From a checkpoint of a small mixture-of-experts model trained on Wikipedia: a shared expert of 64 neurons.
Below are experts of layer 3 (counted from 0) of a mixture-of-experts language model. Rows are named router (the router's row for the expert), gate (a neuron's input weights, with its number), up (a neuron's input weights, with its number) and show model dimensions 0-159. Each number is 128 + 24 x the weight over its row's rms, rounded and kept within 0 to 255. Numbers have three digits each.
Before each expert's rows: a language model's description of what the expert responds to; "comes after" lists some tokens at least twice as common just before its tokens as in all text. This comes from a sample of Wikipedia text that the model never trained on. Tokens count by the router's weight.

# expert 1
Pipes, dashes, mid-word pieces. Table pipes at line starts, list dashes before taxonomy fields, and inner word pieces like ox in genotoxic, arri in miscarriage.
comes after: "\n", "it", "il", "ot", "at", " Pat"
router:150160102165115120156141158095155156144158102132151121103135172143148119118099118144163150121104165123087132105152127160146106116141158107128145102105135104160113106104124148110166143102148132127159096107098143094142173130118102175126115147084146161140143150156141162068142113163094100163124113134150118109152115123149085144171106153114171138112139154134144149066106110124133144070134114144139159112154147092127173126115128133151139087118147143158104151147141130133132161130153109
gate2:131167160163130115130188126124163092121154140091144091167108121134139105138108111138140165128145142144071135183138129140113140098177126126146183106105125123142122109103160114170141140080161143099123165142066129143124135125116152128099130105079130149135151136120143112110097102165114114141104116161101142118150089125132146156138158127122118102156112139145132134130117146125107090145148116182127153101127144140128108147123125164155128090094111163144125117129154090122131164125100062
up2:112099130138122125112161115115103107148125154116116148084131161149110108088120113120105072141149082138094120159115112127147118138171094103143154141146131119166151102096121131141146132150137134108151135165152163158160131147114109092092101127123131176123135103100114120149117150084120137121116143169132142105104137079113092102139141188121197130117150083155139144088097144136108138138109145131105114127121129132122114110075132138171089131136103107158119113145124080152124150194117146
gate3:133136145119121102144135151089148117181148117123131101113152129133143120149092144110121124141131127107130118121134133116101121087136153155097112136140140149142142139091114171132154157131132129097141103133166104086120096108131150121063121133151108110067142144142103104141138121147090135104171093103096132109149099094092161150197163117155094131112096109121154105151100134116153152138138101135154110123122184137129149159100114121147101135126135094079152143147132156157098162106159063
up3:149127095146118121110099175116124168130119137132120096143153105107123126153078065117156134137081148132136080114138125125126147159119106160138091091133092139117158101096117135111121135140124095123127128106140145130136149106161121133118166147113154103108155077150119109131136086135101152096124148142127156137100175099123141093142136141134142116146171091167095137168133169111115093126150095136084133108105166115124137112158062096126139128163135154087145135104162103118158158159129142
gate4:134164105110132098138126150122182163101091139156150130083111104115132091115119127163075110152171132084132092122113106139118133085117137149126164119127117123157101139141114126119150135094116149124087098134115106141165091136167089151092120113114106116145124154165128123122139111131131120104126121134142119156147113097123120156147134129123121080135118167129117134079110120124073117147116078096107105147145141166116121044103144121127136071135130136156150163135144128134157154137181098
up4:151155085108157105128177126171165114092132141114119118150138127129105134177123114102126130145122136157124155125127120092134138174092119142135083141100143138126111143066144118099129117143121103084139119099098150081160148105106123116101118166146107122113112127095136126126154140134105132164113100126114151147158131137120127129121153113133120121123155140082157128195131122098136111129131186138152196140157079083090134190137123099126132176124151152134129147141132111129118096163154131
gate5:139161105099092152114139123098116147148138091151125131160160143124091109145114128135115185117142123141150121105159173145123101126133158085144093131087129151121098136067141130133122191099127133181136149117151151165125134135146099186081127121106133138121174097190145089149108091144094116122123136104154147129091109135117139090157138116142120162188135146145144157118133117093131139120113103124133091119151122125178109146133133107128141145158109111138130135139126127097150119079137148
up5:133108149138117182170143117161135096138100138141118145142164146094104130102125156124113133152094137121081137131118133104095094127132141170105174148133121105134116126110184175129129141096129160140122127143130132088176149110160135171150119116156127130118158088080143168137133144134108117168107108159134131149152175118159102157111159133122128058117140154125099093114112107108097102152113147162134157150107140102126146148130186134171113134131097109152122169135098130148131119135111159
gate6:097141155111155121129145133137088154127130146131174135122125115105119131108097114130124141095124145138091124123130167113138129126137125095148154131090135120124141114139120123144120100093122131132142134140098106102198108122087143179132131156113139128147153162140131162090117104112101130118158134124152207093163070116123114158160134160133170098106160143141179154124108114133114134139161105106151121123147140138097129160153074139117099139110103092119150124187114127107076145131162074
up6:116092107073148131121123111136124142153107144136149142120175135106109095159131175193131126095138166132132146159132087106077151140140137128174154128137157108114127134139118165119146156147131142148164139142121168099123105127099130132116113127113101110133140128147073121112075147076126092115124110122108116092146116113143118181129079147056102143155125137122163145121167124126112130147153129106141148132119149187130111111122104099140117127113082118121137094182119132144112168129143122
gate7:166104085109154108134111128126128151151142103116165162117150150140119133108160092148093135087136153090102136094169112157133146118120123137156096122147114110183120125137129131096135150114160139125137130096106109142156207127146129132102089118145108114127136140133095157117165100162161166098148111124141141146119094144125173149118153123165150163097110127145140130143128167154102188165138157119117146122164125124136102103137132147159121103115179102082091131115146142105080117155134134
up7:137144123114126126170139136106156118120148145035147136159139086133146124131177146163108141094111147132140115151097126132093119150127124186135153098096119162153150127083127159126147104119136134072166093124124132164113117099098140121148153156124131147105125125132127092115125136125105152167099114080145121134140116142092139103139124125096138118106139121103152119163123100106098112147113101127121190162123154147148103137148113128115108179112094140116092136090107107110161110120104071

# expert 52
Word endings after stems. Closing pieces of words after a stem, such as traps, Corps, preach, helps, plus the after prepositions and names ending in man or son.
comes after: ",", " of", " to", " for", " in", " and"
router:117122111162115098125146162126150146155158111119128122096135137141156097119095118152145137084091117122119166107153104134156089113145134121124154107104154122156138150117139149122143132092132155115148105093092147116137163124108109148120127130109167186107155158139144148124124114161120121160122107150144099112142091112136106153136106153155160140115141169149149134114109087098140147115143106146154160013146147096117141122108146142158136095107164138146124123128142134117205144112097115
gate0:104126120156144127138102127104103151147132102093131106110134153131169075111115106125154106144106115160125135131160107189145072159159129129128076143163152149146157115117124102113136136171127157140139168138122134104133177138095140180145103159093179085109107116111109109138167174174112129122162114116139110078125130117144146092109136161135103113170109134158136134100082100148137134117115160085147139138136107121131100095095142146107127129119150153132112132171141107123134113102142153
up0:146115124179121166137136103162121111146109141125163095144130110117127136143107144159111094151137128158137146171130137084138124149125125103113152141139156122146147162162150111099155102151141108116105120142107153146163128159131144110113139194124099108134135127068116120152140114172145116084150136126131122102123121093140097119135118156119129146130132115116172159152072086113125150122123132123065101118098190099140113128097139120113083155100125140163138154101171089109093082125130090
gate1:101129141127168113120132166158124118084140151170140136112168168110142072153123125108147156131104108137126107120098096130143127146122149114124104101163111165137092139104116113122120138060123168135080147090102154105141109118131115149113089127158145133145100165159161115131106151127115164115150089123156142115159150105111131090170115145198109096138185137128099137096100137099159112155118129100145115146111118103141110143101116118109085117091129141165111130124138153130113135087149127
up1:093128146106176099133159126156107119119132106162078104122142134125111207069126147127125122110115108150135103118151107116130096156107117129124140090139149079081101122136128146138177129120104144096160143113154143143132129123100113120132066177135147115088134141133131120163095125152138109133126137118107091168152139150136163152115137160157118141149132113132141128128132138127124138132182147161101131143160128148090129095115064101138121127161123140128103093155079162122166148097146144
gate2:148138103160162111150122112135111129139164107156115091099114159107142100173123118097156156148138139113154158170163131133160113149149158112129093118142157141146073097156116114136121143135097127093109093158128129168143129101089164120150130137103132155145141109137108097097151072134099152169131090105119152104155110075116166072132114161113138101115137149145129110088128121131148107155114122155130142114132100106108107171166168115151148111122109158108094146125130127152079165119126140
up2:105130125135132119166183144126096123123063138080107160133104105178049126113120118147138126103117122096100110117093110163095124141141116129114122125115144122125128120136134108121104140125119114106126079177145144102136103114130084126111146122119121127106130175137107080134124120133116137118133136151128130178152083136141093134149133105078144115093101137135109145159129120111092139109148165155123110103155104120146137110117100139135085166152166143107162148062139104099140074140117103
gate3:137117125141127146136143113142117117121094147125090119123120189141129135115119133091110113148072126137165152118175144121167124134130132077160088072148114117117094097124150145155116104129140104131129125095124112128131153142097119145165145107149100119109179154120132138142122120127125115191139144130111143131161112095130113122122137072119126079091100155163138080142133180121140135113099144124113130133154184114087159110133141142149157092102152143092058134147138126101154162128117151
up3:126098098124159136126146152108099152153123127104119155104111147129120115153148195148143101143165131067149157136101153116118142143103158137114119152103134102182147102144154169086137137143127101151147107156115169118161161126036159129136106116157135127133160149122109104121153165103174126121153104146106147119101080143150129115156138097108145122131125139116110139139166116101082142155143102155158116110105146095139145116140136142121167175092121119126111114116126131111128162142135159
gate4:110149136154132110127121121141152158118131127126113122152137145122167153101103121125109176132106116112056140140162142097166142124113120143118144143185127125132108194122114170138119128088080126105148136128134144121120121126143144120146125132114125143158173159134142128131153133168125100128107150142152137133167149148123125138161097200132102109160130192125190127102106098085076102097127116166113153159122093106125100097084125112139127135129105132090091140116161113118150122122151148
up4:125122130180102137157150142111180113146124152149132149133115119115151151119098143139141158103136134127088113114118147152097171135095104152121116143111111121138130142113090151108078102117121166127162161115144143129121126133155074147078172142162142114097123089116122103140142149139146118142121130071154120113087081099144131152136097094102117107132122150099145140115123139094100093118137120132118137083115054129093076103087122147094100136117092102138170151121098145130136142130096147
gate5:143119121140124115094132122106145130172103100071130090125135120138122091124149150156150142118093140120122144115165083088136140086088137140151125085135137172150107118156138113108100110076122135130144112119101152156145119145177087111097082141115125114143113134069135155098138117109113136100129148155166170110121096085130132119136121149140102114132182107124121119098129112087177144123123158091115113174159145118130094156113112139178111121151143146135120118187136127110110132134103164
up5:139127141140158119096151153096113147152149076156085160104100145135184165143141098174093135136123113086079129171119129150120088103158095132160154142085133105088105124130140125112166112139141159130160150152136126161148125140109123096097116153122126113109119123131145133118079121128142142117126130126109087141125146114137141107142138125103223107132141110163153137117174127111146131066144123116130152092096147127129097138080110109106129137113158149102126158133151112121158139142139121

# expert 12
Table pipes, name pieces. Pipe separators in tables and middle pieces of personal names like C(lement), Joh(ann)es, plus sentence-start The and He.
comes after: " ", ".", "-", ")", " C", "=="
router:170144112132104121182116144124129133165157118112143102113138146139128109101122104140092147117116160132109143116141109143113115120159156110152137121081159130148104183115121168115160156129150157116137125104109171104144098106082102167119094130110167157120149137140132157189170106154124130134110093155143114111171085108161120142136116134183126141118135147129163149102110108117137150138173118166164155181136134100114152115107135142163147122110130140139119174169143122100093136126163093
gate0:133159105059113080102113108120116151095135112136151103079154118092117128143107115144098095092085142138124131102113136171128141086131129116133160064109112127124136129136130088106121125135143111105147123095139108137108097111118109075110143137086115121170112176096123133165166170123149094127134121142153126119157150133110111121120139085146099158110128111146126114129129138114148152113147118155099156120105124100147127124150134119187114123151077158148094151078124143115078149164109119
up0:165088114104129113131124120080135098124070178115136140151167142112119108097135084143147114133128142085147136144152145091135156160124092120119075158120140115134130064130125111122132134133142117174135163105177121142138132126153140143113104126143160150148106124139103143113120121130095087132112143172135130120123126110130144095142113090159152114086135087110162129146099095109096109133136075069139127116114142149143151111146195157124098139124142136133085128147163090105093125133137105
gate1:154114060108143139136095132131092150107130125117106161085084134099152112136133131117102136119154160103128135123122160117142142127111153131161097133156128125089108126114118132120120141114175102175142105144156134137100092127102098117112121109138146166104156109101154168118160119113118111131118152116171138149090113120126144156107133117137143166112085144146158095110116111106126138120137101151089184123111142090176151103109154129150153133162106146075112200114142152133097168126097090
up1:125123182128156077150109167103111107156144149121146119147153163157148126134127139137134096088126141166104100148146119119122139071139118140124106079159117137096149114113109110130107099080140111106110197111132136170113146091140120151117088103117145130140122157110119117128140155149125135157069123066115139123125120108112134111124116150130086138105123132111093128107116077118148164132140194117160162119117163093095118116150140086108109136122130142149130137148125113128155134080154162
gate2:148144143138153117120122146134127115079127117155101133128148131140123143101117132110122080105099150129118140123112123074157101107131168161135114095084126103131049100119116121067132185124122132122168118118137115128126116105122132134095149136127147072117127124139125144152127173126137145119134131134141102114106161135139115132082105140139103142162128157179127115083120133082153146103137175137109171096098157112169144143094122139128142093103138147129130144062120125109113126113067089
up2:132129140117076142149169140102107099156113095134124132137102141176112131118129123140110153153115110110147121083140116144102110134126124155144139148138101181107148182159134140119111178158119105134128148151128174115165127140137131163162107101111148149133114114061111123154104111173070127107150126118119153096155120088118118130180149152113128127137111105170095103097113152092115133124150141148176157093120117096145108113139137123129098140169131110148110136098190115088155132135126144
gate3:112188130119120147138121105115132162106114134137135168109111132134132128135117102141129166099137124109147121126131130166115118130155145119188132168122169187125122138118136134133116106125134107174093138083135127137084125151118099130091112166104133112134088139151150172127167085180176111092142128115158125171121137121151122133111119120117151162138115127092125078145155136141113117125143105149164111081136143075094130145119138099148204162142138116111116119125153146091109145174144120
up3:112176135151101100149125147119125134142154144099115157171131147145100121130121147150158191063134079124177105111152172205146170159121112100140155147149101115137099128140148135139173106163129100088169120096121132147135113179129142093144097124112134137092123137144129147176125156130164152106133108088150155129147126140146143104134148136143148145127120127092117119105121113140103139172094131152132163112126154122145148167133129143113115134103118092133122116142109103155154158117147151
gate4:130100110102151131176159153109116171140125072128154133142104142130139118192105114114139104120146159119128143133126123156155136120136147120159152130117089162119118108124129137141157158147114109130145107097107078109165118119175109145131145162150148124141109184134111163149123117096139148142094108112094139151151111140125141167137106136126088125179055161139153112108089130111103145130148134147132051162142129091134134112085149121134139157131174128086110139103111110105116146127142126
up4:161117140125150141098127151121152138101117149122127114130073153131170154148145142128126117117108124151140170123127152156138135161126146154115125105133116088144128142130109112069112113149122102115131116148116121165137104155106106106157117085188152139120148087077079147142103112138089124133146194136104131163140103107149149121121106106129114134110103175117105126108092109126115135142180143089089125177128124087129152096129128116150112087132178141128070109113111091131080150120112124
gate5:105159110165131111136146125111150150140140117106117110145130143157165111138110138159111137082140168111094145147122117139112139126114150076080138115111150107128162130148137093173101128115122137156140132129154095076108123098096100180118087142122192144099128105128138122130121073131104133105155121124136132181096127095116105084088108115147140092119085134088115126147121169190173110123122126140106111123107135102122149133098156143136142112125175135124141130132132106173120166098161121
up5:165148141120124147094127117087175112097138118116083161161146138109114125097121072135130135146156164108191150139119150155135137090138105110160175124121114102152119144146115099131098112113131105124155126138127127119108151145130178145128112116097152143123107105136150157120130101138119139155128135135107144133147175138077102135119206124133093054118123106172137098127172116125168127150146150107151144131151144134080110114152124146123115142094142147158126132149072093144120148129142123